config.toml
num_hidden_layers = 14
hidden_size = 160
hidden_act = "squared_relu"
n_empty_slots = 32
normalize_top_k = true
balance_loss = 0.000298
init_std_router = 0.0096
norm = "rmsnorm"
tie_word_embeddings = false
optimizer = "soap_variant"
beta1 = 0.95
beta2 = 0.99
train_tokens = 780600000
max_steps = 2978
dataset = "wikipedia_en"
Below are experts of layer 8 (counted from 0) of a mixture-of-experts language model. Rows are named router (the router's row for the expert), up (a neuron's input weights, with its number) and show model dimensions 40-79. Each number is 500 + 25 x the weight over its row's rms, rounded and kept within 0 to 999. Numbers have three digits each.
After each expert's rows: a language model's description of what the expert responds to; "comes after" lists some tokens at least twice as common just before its tokens as in all text. This comes from a sample of Wikipedia text that the model never trained on. Tokens count by the router's weight.

# expert 6
router:542524508515489516487485524486478496472471469494486478453474489518492480510488491499544484484486526467526493518507518477
up0:536516541494501499503489497496483511484454489500510496509509502518520468500517466532517534480513490502517525518495506541
up1:531542498531533508466476486515502462489470490506523539520449523541474511505486476492506491482511513502524493511521471497
up2:490474553505500462427531515445504488467465480480500482494519510492451464462506498486487469528484506506510530532495528531
up3:534495487484547510493546457515503529465463476522480490506461499494494496515478481485531525519503467535549514484513522487
up4:511528508492506538510497520506488494507472477478479441519494441458503495469478478494510477521532547488533497519515502495
up5:499528511522503502475502504515477512508489471507545488442499530484486473512452500522490523493503523485509514501514509505
up6:508532453518502487509518467494496466457480493542487517489445486495505471507514533524495491459489514527507474500512510511
up7:554494487483512508473517500485487499484475479494523482503478521520470478478489454544486502496482513440547501483473556595
up8:506507494487493524537518496525442513499513455493509494514458509499504521555500526465539494479531504518513475471538488522
up9:535506456496503526511503535526501529512481497474462533483497491513509482518460523509491569504445516463524499480554503467
up10:553519473480493520512512494487521450521506544521488448503513507510518526487468484501515521497517468442482482461490543551
up11:504529495506515440511531534507528535501503500457491499511492470541483519506501497510526506486492534500507477535520498516
up12:521501512487517470470476522530505508494504495509547504501503515514460489474489456513458503531473486496479525531486516485
up13:533499526500524513495545499487513492499495466488496552487489441487459533533505521506514492507484463509489482470521497469
up14:535484469550519459471485499466518499464502472497507470507534491511491490544445476468528508491505476502538495510502532499
up15:520489504527527556492482477466513527493541550519520493499512548576471485520504523481513477513504484490525519519517515503
up16:459547466480475477511503527522490514514512481474444469482453443460472512481505463471514531509486525522515492481492503517
up17:517469514472512554499515529519481497477449467484541485490496471476504496460522499471497473528519507509501437506513518505
What it handles: Second piece of foreign place and personal names after a capital initial, e.g. P-az-ardzhik, P-ort-land, V-anc-ouver, Portug, Serb, diacritic letters.
comes after: " P", " B", " M", " V", " S", " C"

# expert 42
router:531526507543485525461483554507475493470492489540495492488492491510544473527513500475525497508485509486531497508487511476
up0:534488557526475474464542530478529476506520561482478477506537504480487482532499512468474500504553467542521525523486499466
up1:493475527529470504457515512477495485500458530486523523503526513521484480507453461541515510529467476482555475535511516479
up2:490530509507471474441514508513540479486503480518477536469511508520488482488481529505504485521512532494484521430474456511
up3:509507454498464514535490475492475525498482491516525498510500494521466514544480500460549458490480545487487511474510494503
up4:486499476552483522504501522539480480470497429517533516485505464462514533511502472498479490552508529532489513453494496472
up5:498477496505505501513458531454492523446461515481485527493499498520477488482472519512517487514500469519488507500513517433
up6:495502518513503508537516534514487505569527531532537481512486477499514464478476522509480494484446534521525479480505508505
up7:531477472466527467501491488454487500458508481463493455473466505484466466487504507495513536520488492548540530548481534492
up8:512520487509504518511506502447467493531520493546512537474485547486504544493474530507499491513503549519505518501528479505
up9:530497496526543539477505520502537519538501511486488533442524496487513467464500543480528496471527546463489518478489471509
up10:519527497508485507508565506503501531498512459486493514491514529496491452483496472560527490469529479502477506523513502544
up11:491514525501506469509487492476486515485500509513521496527512484502529508521425539523511528512483511477523508468518499499
up12:524499538491505477461495542490473501469536523507478498523482533476532529518472484513495532452559472515477517471473477510
up13:481489484534465520479552537482527461506503491488533484482521497532445547534502527477466492542553515469464481515527502483
up14:522536513522502520514509538513450498519547466487485500493481520513505498550510515513515468476488503486475488510491482534
up15:522487518470509514495495473509522485494562458531520510550478506518531499509498458528509513511470436519527540514462501539
up16:512526474499529493494477458503471519565540472545481496478511529472524457525480495509524530541521523526488497515505505483
up17:481515479506467504501474500478466521487489463477476477516479508450495483472504502510520534496501523492515478475590498475
What it handles: Trailing-space pieces like "- ", "in ", "| ", ", " and month names directly before a digit, in lists, tables and dates.
comes after: "\n", " on", "In", " in", "On", "21"

# expert 35
router:511503549521480528496456521526489524507486487521460476506509502548562477490529558500529467482485498500514493502489477491
up0:488496474483498503504508525466522498535489455494522517520510454540502508501498529536523509533549494480504483487485480539
up1:518502484535502509497475510483495450521488480501490510477471497512500461524538507486505524490530493479533501509510488515
up2:477475490529476477536497513521529510488493529514533499487531468506496525475512541495522513534555475503530529492545472466
up3:484474520513489469464475526501483476516510458472506518481523468473517452440504528535512487489464521515525511522493499515
up4:522513484477515526531486510478527538532505473494477482479462495523483508554477525525515540547513496511520535482510532494
up5:476513500494497523521535503504503496525493457478470483485543484526479487502509543483518552503485509514534520505484483535
up6:514514527497504442511475494469497529494531515459466478493475495541516527462505486510490519490495508526487523516475504498
up7:481465505556486496529503499485516507522464480470515504504492507526483490513509532529496523513460481506506505530538516489
up8:537514505486524473446470512508488558469478572526471522473522515465511528458478503549468515487509508524522521486508506477
up9:510460499477510564504466523518507506514465473474518501465451492479467523490490512504539486471488515495575491495524502489
up10:475525508491488541510540477507507482479487504517478474477492480478537449501510511549508531501498497549505451510500472515
up11:534527499516482469466475568512495483543516520449512447520516542472540499492519496499474506493479533480538474467512467517
up12:516508491482529492506505459438503474446530512502468488509472468490515489490538555485492517491501509454535488529525502475
up13:486531519492485496475528513484486491501476507483468449509510482515494523523464467516502494491525476492514507522456524498
up14:479531498563556436512494511546465502540495492524481474524485524561519477495451510494515461520517485532502504515481476498
up15:530503494519501515546509485535455497528523505507476467456520539493509447531538469522459508517499500534528537490537477490
up16:499483473537467475491520514501516498510477489501518518497472511482519476481515534497487535475495455457509479495528483511
up17:492533480488471509452507498469529476501483496497488491483473499561481495497497523508486470516495493487494522474501496439
What it handles: Common nouns right after the, naming the article's subject or a referent: the film, the novel, the genus, the species, the town.
comes after: " the", " The", " of the", ", the", " in the", "The"

# expert 27
router:516515515530480510492475511509483507465465490526506473457493481523531473518535491480497470503485543479540468543484521467
up0:479501479486486487481498476529544511492490474538498488510521484485519534527485493461496432536522489481497523462482510480
up1:475515531488476581479493512547515509462441488527510485512496535500522522490512538475532493488509487490511508520474521515
up2:515446529488479478517476486532470488518478467483491478504495486518473517474512506470483503557504521470487468514540525552
up3:519521478496489513459513504513478505482517535456507481509449510484500527488465482524507530504495510492507532500527535503
up4:497521454524483513488506494489461497476495530504539503473484495549506468491478498534467481513484557495514504476497459482
up5:506517539512487503507492472530484477457501510520512486506516423475464499510504485498472499509504544502513508545497511528
up6:515506529533450467499471501519490487505522502498538477512502512522516467490498486502480491539536508471519447514532509427
up7:524464446512500532506511504557491502486516474477513485457541515484518488536529516491517484490481532474502506538496542486
up8:536489535506488487513463488501474505474502449518519493478503535509483515510515491470478508501479488487478505497456478489
up9:534468494506503498470513534453474468489485489494467496471478518510505511500492501488491493506467489474549499491489513463
up10:503529498520520519510505450517525490520501503514486451549491490554514497481516493481465522511488457511512502516474464477
up11:481491472482485462520489468503481530466500464477542525483512499447514469513512471483504512489469502447527532497519517457
up12:493490463486488516505474501473495507521457476441508489479494506454508494536522521524489462477492490503471494477543487504
up13:491483536493489446522492509530446498500493531558502484472525514524515547474509524488550480500535511460482488522448525508
up14:549521512478537505554508509483516502512518479480526514486489447486493504490511455485502501514528536448501499479510463502
up15:497496484491511507475496512483453527490496508521496484489470478555482502559488464516509488520493469475552499494536495476
up16:482457480583495534482456497510487478487504462519501503493516484490476492504511488523493496483532521510524536519478488500
up17:543457477503506520477555518494491480481475478519526495498478483516471496503469536499464520536540533481523486511491506455
What it handles: Second pieces of English names and place names after W, B or G, such as W-ide, W-alth-amstow, plus adjectives White, Green, Old.
comes after: " W", " B", " G", " H", " St", " w"

# expert 58
router:539519513530462513476485571500491502482493467515486473497519502523513496542501494482530481483467521471518478531481456458
up0:482508539543456503486536561491531553495464495525507495517553538514503503505515524558494476519463513503496496512496483516
up1:524509531537444463510487548523489468482469504526496469496530500481493499533514559496515479451501495509523541499488472480
up2:530495556502489495501478570518509465507513477545509477456509498516495524487488515518484477479502497490502483515498481466
up3:488495508547499462541500511487531539468474479469468473466516518475516499503485493484500511510494519481533495564491506520
up4:509480493459516489519512481481480486503463493510526507499530483456536503533480515484486471510518486530525473463481525478
up5:498455485507517531470463537483509467511531478522483512517543491585496545483497497483547481546465494520551554507455455493
up6:470510482513497474501492498478498478457461522484499464515510542495525518509508511452518492482500483485453504526519503489
up7:484485498534502490466488490542487517467492484486488512500518483512485490518467498483505500496471503547484487491510504497
up8:521499501532478525456505544477484471486502470519533543502562479522520540507507497547526556488520531478485492520478520511
up9:505568510483470487514484510499484526450486489546530476521519515491551526488516464489528522517490475512490458537485501514
up10:514518500529494495435491502494513459516510443475502491533538476517469531480505506503499526532462481471548465492501475496
up11:510494477532493479502482539505476501480427495512489453519520492481441481493467510504498512483504512531506487462508483488
up12:494503473534494519445479529546443472452498486519486462553476514507450465495514501501515494429501523522526484475493511464
up13:518540525499478472472518560526513551483510516502524528491502491515515489522493538477530489528547505483469466471491472467
up14:493509543526506534436505517475494486505510466465514517498502473517474524525496476482479503477466546505492514530485486459
up15:539470556518500543476488551474513482506503506474503448537491505529506479531481498519523510468510519458483477526511493513
up16:519494489491514515514477524453537464479491530510485478531500441488497484501523473491485486538479491527523575507513497495
up17:530500499464432496450529555516502496462535505509475484515510504484472507474542471501488470489499486510472530493514502501
What it handles: First piece of a word split into pieces, often sentence- or heading-initial: Add|itionally, Sc|ientists, inst|ructed, ==B.
comes after: "\n\n", ".", "\n", "==", " was", ","

# expert 38
router:524524527519479530472462537508472476485497474514473466509529473525538450514541537494500487491492503495501475520498471487
up0:527503489494487515483500490456490482482481479509518562477515472506505510512547553487482495494502446516451506490495490519
up1:472488479482497492437477467493536555499525479495522545480531476490511499506481515458504486465523502491533483464477482494
up2:472472489501474483434503531480487475496461489494508486522516474495520459451503508458494486483519492470502486483529492460
up3:528514506537519538490476548524515455541520487496538507489504540512507468507497535494514460489470479517514526519503498500
up4:497522517544492452504511472530531527479524485570468441480531496513521472510521506516559489498566441515501469490485484554
up5:520503501526488489480450489493465476506496461495478474475496511478478472460529528510471443512488517495479511527458488480
up6:490462545515497551501509536505489514515532486488507557491517472478465471522557542500530474522485502483437498499521517511
up7:513498519508496488464476543552495452508530503473486453493532495511499489527536509508464497493552506536493509514459529495
up8:547513515497465556512464514473530509532508507540498482486485489479525494482505520483513488484528499503499495485481458511
up9:519505548511469497490422552499528479479508495492495473542527509507532463460504490496468494475533513509485482503468495516
up10:495475476540558508525514529528482461505502463505506515468497491519516511521536502478551483530479511547538463518527548463
up11:478521484448501546480499517476513461482497502488461492450490509478528487470472486470499508527490473488489504499496473504
up12:523579469517469511507510536484511508472472449456486511481480498538509478505500525487516468525557446517514498492484499466
up13:517505531478512507480522494479479477481523491460493472467526504484502497452501545495504500485544469520481513498557497498
up14:517501532507466513501487515513477511492502463522512482495496475520507447474498481491474462474499501475513458504481511535
up15:518512525497518500466527492494456508507465501504516495496516539505531504505550507518469490524556555534503501518477496481
up16:520509506466528497518461492500501498495496486542568504501556477500570519493529506493504579475509497490496459488473459546
up17:485493494509495521495483552538491516496533482474492510468508484509536468466510533488512506475497495474465488466504475514
What it handles: First pieces of content words right after articles or "of the", like s-, re-, con-, anti-, e.g. onset, passport, sequences.
comes after: " the", " of the", " in the", " The", " to the", " of"

# expert 24
router:518471535527476532440468522533475536498464469518484500502499483517506465547498527493511503481491508458502504533492482473
up0:547459489501530482449506487503490482535532468531497521535518517492482510491488492491451510462526492503524477484483471461
up1:524494529520492507493489506489512524483510483499488495516496484502496454508490502524460515447507503515504504513543478458
up2:497463434468526523443529489491483474511482462488494541512503446508511470503533513497490558486488457491519511502524475492
up3:465474571507515502466487474521480510510499509495465494516521525510519479518500512529504520556522537492524484531476514486
up4:484513462503484459459491535461490504520490516486519494515511511512510501569507547480487517457502508504506484540470538498
up5:520504495495496493494438500529450508488497491492519519562522485478474469498450534479479530492541499482513511534448492510
up6:499473476485509491511478500513526494523517507492482509507493500500471523509474495482474485488517493500492529534517519491
up7:544477471491429500478468522512487520497511471437507457516500467501493516483491508473481520474502493504521561516499518508
up8:510514501500482520471514512509538530475480476472496515466519491504495508506478499490539531494492522459510494472463460468
up9:473494544489526531457493522486498496531465495514511512515465524475506512547463463502511500506484503473501504533494493474
up10:487517510477470462495444508549546471471498479459507515475479460481505486527485484475496471519491549519465468513527479508
up11:492504467507480506468495495525505495502522506488509483504482503505490499525505480528510489552528518546494469523486479486
up12:507470482539501513469552492486451467526440513487452484526510506516516508506520499509531526469484490453486548506541475492
up13:522470483532486502498505553514493522474519478513512479536474512516538515555498518510498495430516516486470509528521478493
up14:521509518510507534452491522529470492499496495556460501527523543475488493524480490495498501461560474454495496477467511484
up15:518492546520509485499500447507534521536492489549519467503538421519491473495515539519529468539507508455504490495494501564
up16:507486483525499521512493484498521485500496475496499517487545489498490492490493509491495511483508481516462528488412514451
up17:510446522494463472500475499517473488460499529515476513539513495505564471488470501503504457503527501499489498477455470495
What it handles: Word-initial stems and prefixes like pro, re, pre, cont, con, dep, and inner ro/ou pieces, e.g. App-ro-ach, Art n-ou-veau.
comes after: " D", " d", " N", " n", " to", ","

# expert 53
router:545551515558525540484473533507458502460440450518470501499506485516493473506507545476522496484483519465517509512471453485
up0:504468489538549449487484515512513497478469499558497514529489508522463479537499526527490520504512484496489486485546494518
up1:480530478508506513465497505518484507532533517513463516516496512497522494471524526477523486491468546514457502538487483473
up2:510459481509533541494449446469508493466459506543506505477504502506536493480477469480540504484516501511509526534491527554
up3:522520474472464495496488508456542471465503497476464504537497518517492517492511546489500487457511539480530523492455527518
up4:511515513471511470474456489468495481472482471478520485471548495445450507497495546470449503512516512480539529505494503453
up5:515509455525464524487488441443474490522498480480499487503526505487449522476527521508487550531494522468539521507470513536
up6:478521494522510478456461480501480504440444512511524483508469537517485533518513563485507491490495486456484518468505518523
up7:485498514498513503499477509476452530499501529504516514522512514489492459514521470501532519514515455470506513499533485506
up8:504461547478473468511500499500522491478485505492486455520518461505509469531495516471498478514490469488471450514487473539
up9:487489496467547522442482491501511526465480502499520525544491458525507497490489528513474487502511462499560494493487480511
up10:496528484503509517493491497506522491517451448480457476522491521491540479498523490521493497445519481513545489546449494469
up11:536516509536509543449480495514530480522509503487481548504485460493526519512513519512486467512498473462507529505445457504
up12:547463507526501493468506507494517511509524493486523533540533487495503492481500558529528479494520507511520515493459470528
up13:485492534530487547534501550467467514481504486471524484512556532472501523502503488533473511489497497546457535482506502502
up14:505521521504490499564501471498536494494454523497516495539506520479528497477485519502522486549514510505449523465484530472
up15:534507534477535548490508506477477475521464478513488497476529511496516483481489514498566494535455497478488520495521495475
up16:435478504515478508520512521516510502506527501492491473489561518482520498529506519493448515528482514523484470479521504531
up17:537506510501492498538447477490526518497490472555473523500526436486490480550512518490492514523509517494487499507542498486
What it handles: Sentence-final periods, paragraph breaks and closing heading markers == or ===, plus the line break right after a heading.
comes after: ".", "==", " ==", " =", " ===", "==="

# expert 31
router:506502518533473519490493544518453490482488446522497500494511489523535492515523506508510487495485522486506484510465454486
up0:556461485535501517507528525534445503509492514503554511498471479490493482492505465509524526538492541464489487520487509496
up1:453470485485457502501478483533430451516521511472498511492519489488457495543443542478503490514497526481489472509490476459
up2:510502502494560513518566526518514532474506454506523528486514511491525518545469479491459471462481516474455532484452538463
up3:510552497505507528481482552513469477518464479462472533493496511510485528466501509548506493493501519482549499492501465511
up4:481499451498481539527507494495485519475462480528491534485509499514535478476483504519473485482459546462477489492508509530
up5:483471494521445497493495502477497542490497489501478535482492528515470535481523495512523526491504524452511444525484506525
up6:480508503497548490493507504529546489459509464480516489474510487505500529488528494506479491490507498510479486492506535461
up7:494527512526503504521501488520519528500464495515519495524480527506464470543506489475547494431451446516537482489511480523
up8:512485522490501554495505520549463525491462461490500487501509521504498493463493481492515508492515499498499525473505486474
up9:488490496488515520502531571507463511519492461511483543540551504516521471495515469562513519507486508535517506496508462488
up10:526449519497505519522472493478527471454492498534494503511477496487507461486494591469507504484506504554517465529467490459
up11:493507517539519495506516514519483469525516510478499533494515488529492531501513531529503504519505525453569528469508526552
up12:514489476507543499492512522511473480500487478483479506521503514468552513505487518550500509477539517459489491473499510500
up13:490521520493502509458513549505456506471477475509487497476499513497505522502475461482467482520477495487449501443492470524
up14:497510462533518515522508490476439486476458438489496489487497543506497492507504489496500472427479483462487447505471479494
up15:529468524508463509480508540513497478500500489515516555551549482518489502492497489508487518505497540458483513498474553480
up16:479521516474508460559526511513468473514511491531507514482504500523525469523513497525545494448458497506454478516485518498
up17:514543520506510511486488475497504495508485473513488478531494501488463478517496469513493481503514487467518510522483521494
What it handles: Second pieces of common words split after one or two letters, often after a lone t, c or p, such as t-arg, t-act, c-row.
comes after: " t", " T", " c", " s", " p", " m"

# expert 55
router:508538529502489523504498511535480505492479474533476461485506464518555482523484539468513476496462512448502465500503484464
up0:527504490530498497543470503537469506483467506563490518465487524486525510531476507546515487486488503519504478560511495479
up1:480496506536479538493527518535512507478513454517483552484486472511503469481487518485446466493519524471542470475540507473
up2:480506502511447518513521517483502483467495480517519510524472507502537531476513520518462447493476520494550482496536472443
up3:493535485474474488489522497549508468472535477545475513486545476500516525505500516483492526526470491516495440505523494487
up4:497487501496540493539445574470520461532462502463517505497482483511517524519502521536460447504515505457520555492530508505
up5:472502516453510503523515476503493516437550459535503514512473513477530471502503486547457520516452487518482478462483506514
up6:502505538521515495495537477528516489510584456473520500510447484518506499518461563534468516481519515520491528491518543485
up7:510536505498514511507483500531537536565491486530494486504477516486486502460504511475477477478465495548487507536553518511
up8:503479475482452498473476457515483490509475500514491473533494532508503483488473567497472475493514487490484516523488495513
up9:535461479503482512496480508567501488522474488535540466508474491494516478486476476455515470481501502497502533494475455466
up10:486490492473481498480546542506477521495503510464530505520475508485497539486460491530486518443485522532507447555482489525
up11:514499478507509525519515497525498506514463479528525521467536486540517507519474477458515510500511509495493476540504453482
up12:476494488518511504460511469491491487472509467520486497517521504546530446534465527493482501503529473448514474520489457463
up13:470526472498505521520523512491502501476467527541466474481520482465523516562460505504530480517512512479509493479502462525
up14:485502499461493511509463502497521510448491507549518514492533521549496500501506507476495463498505521477548473543469495513
up15:503480467506561544509500486508536448473468520491487467511510474505431495507536447451507517511490554527517475524545538505
up16:479475507492473523484492516456516460534475482493498496512474491496491523491518491515469495515471500487514459503459489459
up17:530455479499533512498514502482499464504597510524482496456473468471496502492467533508483555532490505508456492486501492471
What it handles: Words opening a clause, such as that, which, when, where, who, and subject pronouns like he, she, they after commas or sentence starts.
comes after: ".", "\n\n", " that", ", but", ", and", " where"

# expert 29
router:531505500531483507455491511522493496496499464539457464485525472506500483514524518425527463452491515484500466519484484492
up0:493441472513514532487497492528526521443506452513489453455533469467466484501528510487466498459495531493527494498499504525
up1:515462502505473513513529528441522524531487480439537492513507506537522503486537534482538499475497499493526481514479468515
up2:511461469500544489480520472507479503498457495492476508545497481479511513508522509527541537452508500492500519522485514492
up3:504509506509535469454452489494463466560495450540520520526492475473484526501494518470518469499503530541535512527505456498
up4:506494487507521476473520503517491520510541467536470469496497478515499482524480494487514503424554496478497527455492489482
up5:508541480482483464455526525479493525503505507469503489496516498498480500493507471511504494512502473498476489584492504493
up6:480503503526509516497503509536516514488479498523486506473485531490523476459526506434514487475512501524509478469495477502
up7:507483501469465482453511476545521522464531521509503498509512499499509481498497512510560521450501491498504496518497484508
up8:528518487490535488548503503469499495506527478462466536490531508534503530502474512480522510474501561526498482500491482468
up9:523490418548516486475535532475538482509542493488490530520471493497490451506488519532482465516512500499502480519503491564
up10:507479499500487557494496521482493510515506556500480529517486490488477494469505510481515565502488555452479489514524477494
up11:488467522504485490470518476463476502492526510484516481519549480494470496523515523462463505514483524496497537485452513465
up12:518508528558475488482498481461496482482505515491492483502536476490503482511516473488449480485514520477505484493500491486
up13:534516475513480451501501512548509533537501501424471469478506502521498504509505497501525507483509481474474481485458480489
up14:477480487490498454513537498522505451485487464491510528469509516514452482458523486474518475477533527454500479469479489526
up15:494480499535517543517469502503497505490476497547467495553529452555487490484538502489514512459523469487511531528484482476
up16:515499476509496512470462511504487483490499471528502474544467482500456495482485517466520518467494527508480508498546488503
up17:523456521528496502484457490529498499506492490476526532491507449499471505498511440495491557474455546507522535502504499540
What it handles: First piece of a lowercase or capitalized word split into parts, often after infobox labels: Position: Point, pilot, headquartered, disciplines.
comes after: "\n", "'s", "ing", "\n\n", "-", " was"

# expert 63
router:523529526516459540475457491496458470469491481494523492482506500544537470546524539474532467457474513501500498530472484460
up0:536498533511484473482484486473512481457531517518522493538517502559498498533509552495479520500468518498502494493507491522
up1:488499458490504497506528528443454559473524474456480547477497481508522486560475437458489469483470519551513505528488513523
up2:467537507498501548499524505452461472495506541499495489477512501509503503515519464510545534471528536480476510485475531477
up3:547475490530466461473500490496447484481484516504483467523457480498470507560485487524494518514511515519489462522504507471
up4:512513499518534461507486504495539501491485521520515511511531506510517469514485503474502502504464497498506521550488539505
up5:503522526479506558452505467490491502473531485517477510473534518470480508452518533455519544490482538506474512490524533521
up6:492523471471476518509465510481463492442475456540519484489493509522513487502487514515469505515497466505500488523513510462
up7:482475513533460537505436513509494475503534490513498475505461478466487511510500524526465511503494519492513485528465510490
up8:487517475504480508501513484489464490501494506528539502551533488536516565514488442510525499446468501504539522504501488512
up9:554519481528480517513495509553484478471500528473469515528502538515506484502472538494572549528523503438479455493478469465
up10:510523484472538522477509509547517501462516465497524491519512535484494494529545478493526477475532523511514486503471527456
up11:455484519512464517485493517470508532488488529499472505483497552494503469500498487486514477478464501440454501497543524445
up12:522486449508517521482504470475495467438496504510510458481508501555480481536492505541491529484509524501505523465519477496
up13:461484518495492501515496547531489505493507482499517501516519469516464480503482592515485542525520497503447472493512485547
up14:537496477479495497497493504471494473502474492468522457488523502521521504495480531488506468499518468481460497481478501498
up15:486490558558449500496507471439445498472523492506485491520470473501526525491520529504516482537517498518502468496535461532
up16:552486504526517503508479532473497498503469465490520508508523508456544487491486492479501573523482488491500502536442507479
up17:511506522495502507505455455443501496529501510437495524530490515524571512522501500496494509464503507499509487533498514524
What it handles: Line breaks, infobox field labels and country names in structured entries, such as www after Website, Phylum, Germany, Japan, table header rows.
comes after: "\n", ",", " |", " in", "|", " is"

# expert 14
router:525505510527476513473460520493486486471486470524500450499518489542508492520524501502539478475465512485520501522468480445
up0:502468449487534524490513514494495497478516445498556510551499536503477530519556506521528494481506514501543515492503514489
up1:488525488476475452469532492505461517513514496492512540521503498491466483537451527504491528507492482519545491532510527486
up2:509498520535490508484476505515493492470489451475491508484517511480545467512506492514512477484503461459507497472499493496
up3:509506496501464503503501511449469471513510502533520493528506499479490484526514469522512496543504474543498449509463551504
up4:475467460511494526471437557484482487464461464510520500473546467460519528539539472526484500462488536497498472481494462484
up5:528483486410487524486482482498538515501508476524516495546504490556469495513515478491518542472502531484481507510517514516
up6:495484518529496499538511468511506547518515492553477470527480513512506500503479500470518508502521500508495519452494528471
up7:459540458536544490514530447482493503494512488476535463539487520459482493477453517465507455471508536493494492521496463440
up8:533497512512503479498443546482476491508522521514511508516512466504520510475518514534467495461496503473499468485518541501
up9:498527516481512528440534517537486501492475502523489502507498503534484486519468505539449478499472443492535487505426481461
up10:518508499512499501497525495478520459520508474493494433454519521486499536520561471511520488526478509510493503523510519478
up11:519472533500515507477473509497504483490489471503445506600521487532492555518493532508518503520479481469468485534514486505
up12:528478507466503509478507520526504476452459450478504476513515501482489506498473520473498499483508473444547458503523515460
up13:460475529475515497508513522486499491425499473517531460492465486526498534519526537487477516513477469494462507510471494488
up14:529519525511495484480565508452520485489491505525514470501500508545481477494479478498508506519486490533500524461522549483
up15:515473484523486524521469501452477473493513481475509479520493517452519520579515510483433469496437551502544499508483476476
up16:501465477512522508504492516464491490489484515530445465493500493518465532514457515488516520483531503506492543494476486513
up17:485499506494481455479500503547465508552526523518486470496527500518499500493499540490458478480531512526506518485432520533
What it handles: Opening capital letter or first piece of a name, title or heading after a line break, table bar or quote, e.g. "Mom", Michele, ===Simmondley.
comes after: "\n\n", "\n", " | \"", "===", "|", " \""

# expert 10
router:519541502517518535486497524494489515482497490489497456489521486518520493535533543465547477453464528483514486515482454481
up0:491496500506479493498495532470504489476493487524580527514531457490493490503507523511537543479500505489515510443494520468
up1:502479526533499518466473489541534475537532480474533454510537520497501577513506543500513527532464482457451518523500502511
up2:447493465488503478476497534535486458496514510515497496479516479487454534520508518488494509514515463487496505475522513520
up3:513557545527509487451525511432529519491509502520471481475473528470491515503487513500485490505495510494470499525515500487
up4:479513495534511536480477537484481520511468506492491477516532514509524507531524507480537490523560518497469513494490472525
up5:511488504526483495523482529449490505516517513518551532534494488514517480499467465473520489495482509469491474512572507503
up6:514523522505503533485467470485483508487477500553498527466498492458495520561475496504462528489470510494507511489528481540
up7:549513491478563480524504522476464546466509538518469492534516538549506481507509518468496508499512519479489519517520500472
up8:488546479530511508489524499527495506550469507514478496493525512494470467497503487518528524499492440491534474462511505540
up9:435533506498519453462462557515475485510467510523480523527505499498533495509491518454491508459480567484536498533508500491
up10:520526467482521488533545493517488437528476482534509452486513458524471487502535514490549465490494529491507484484525484500
up11:558499537527472472498537501529520491495495507483560501461466472460509512515519524457485492450500506435496490504461506498
up12:479528444491487430486498474448495470475506515521491503486514479534502463522488514529488469490467468485513484457543467543
up13:519467485493474445487487514467503484524520529502517489499528488488493536474494516441509453468478488499512460496502462506
up14:472482503502495478515509504449523488472494498513456505500524464497480525516558516488505484495486546452512521498501517519
up15:521490508503504516537473538447515531472499497467497496503497488508537503514492509502529508467495502525540519478535498492
up16:481478405482513529486492534507513478478526523499467500516512491524514480493493494497549527468510466507499523505492497476
up17:503504545530532517538541538515475504480472468539492521498487495469470486532503496509530468469518476511504513494498458479
What it handles: Field labels, bullets and section headings in infoboxes, lists and tables, before a colon or ==: Citations, Location, Species, See also.
comes after: "\n", "-", "\n\n", "|", "- Pro", "- C"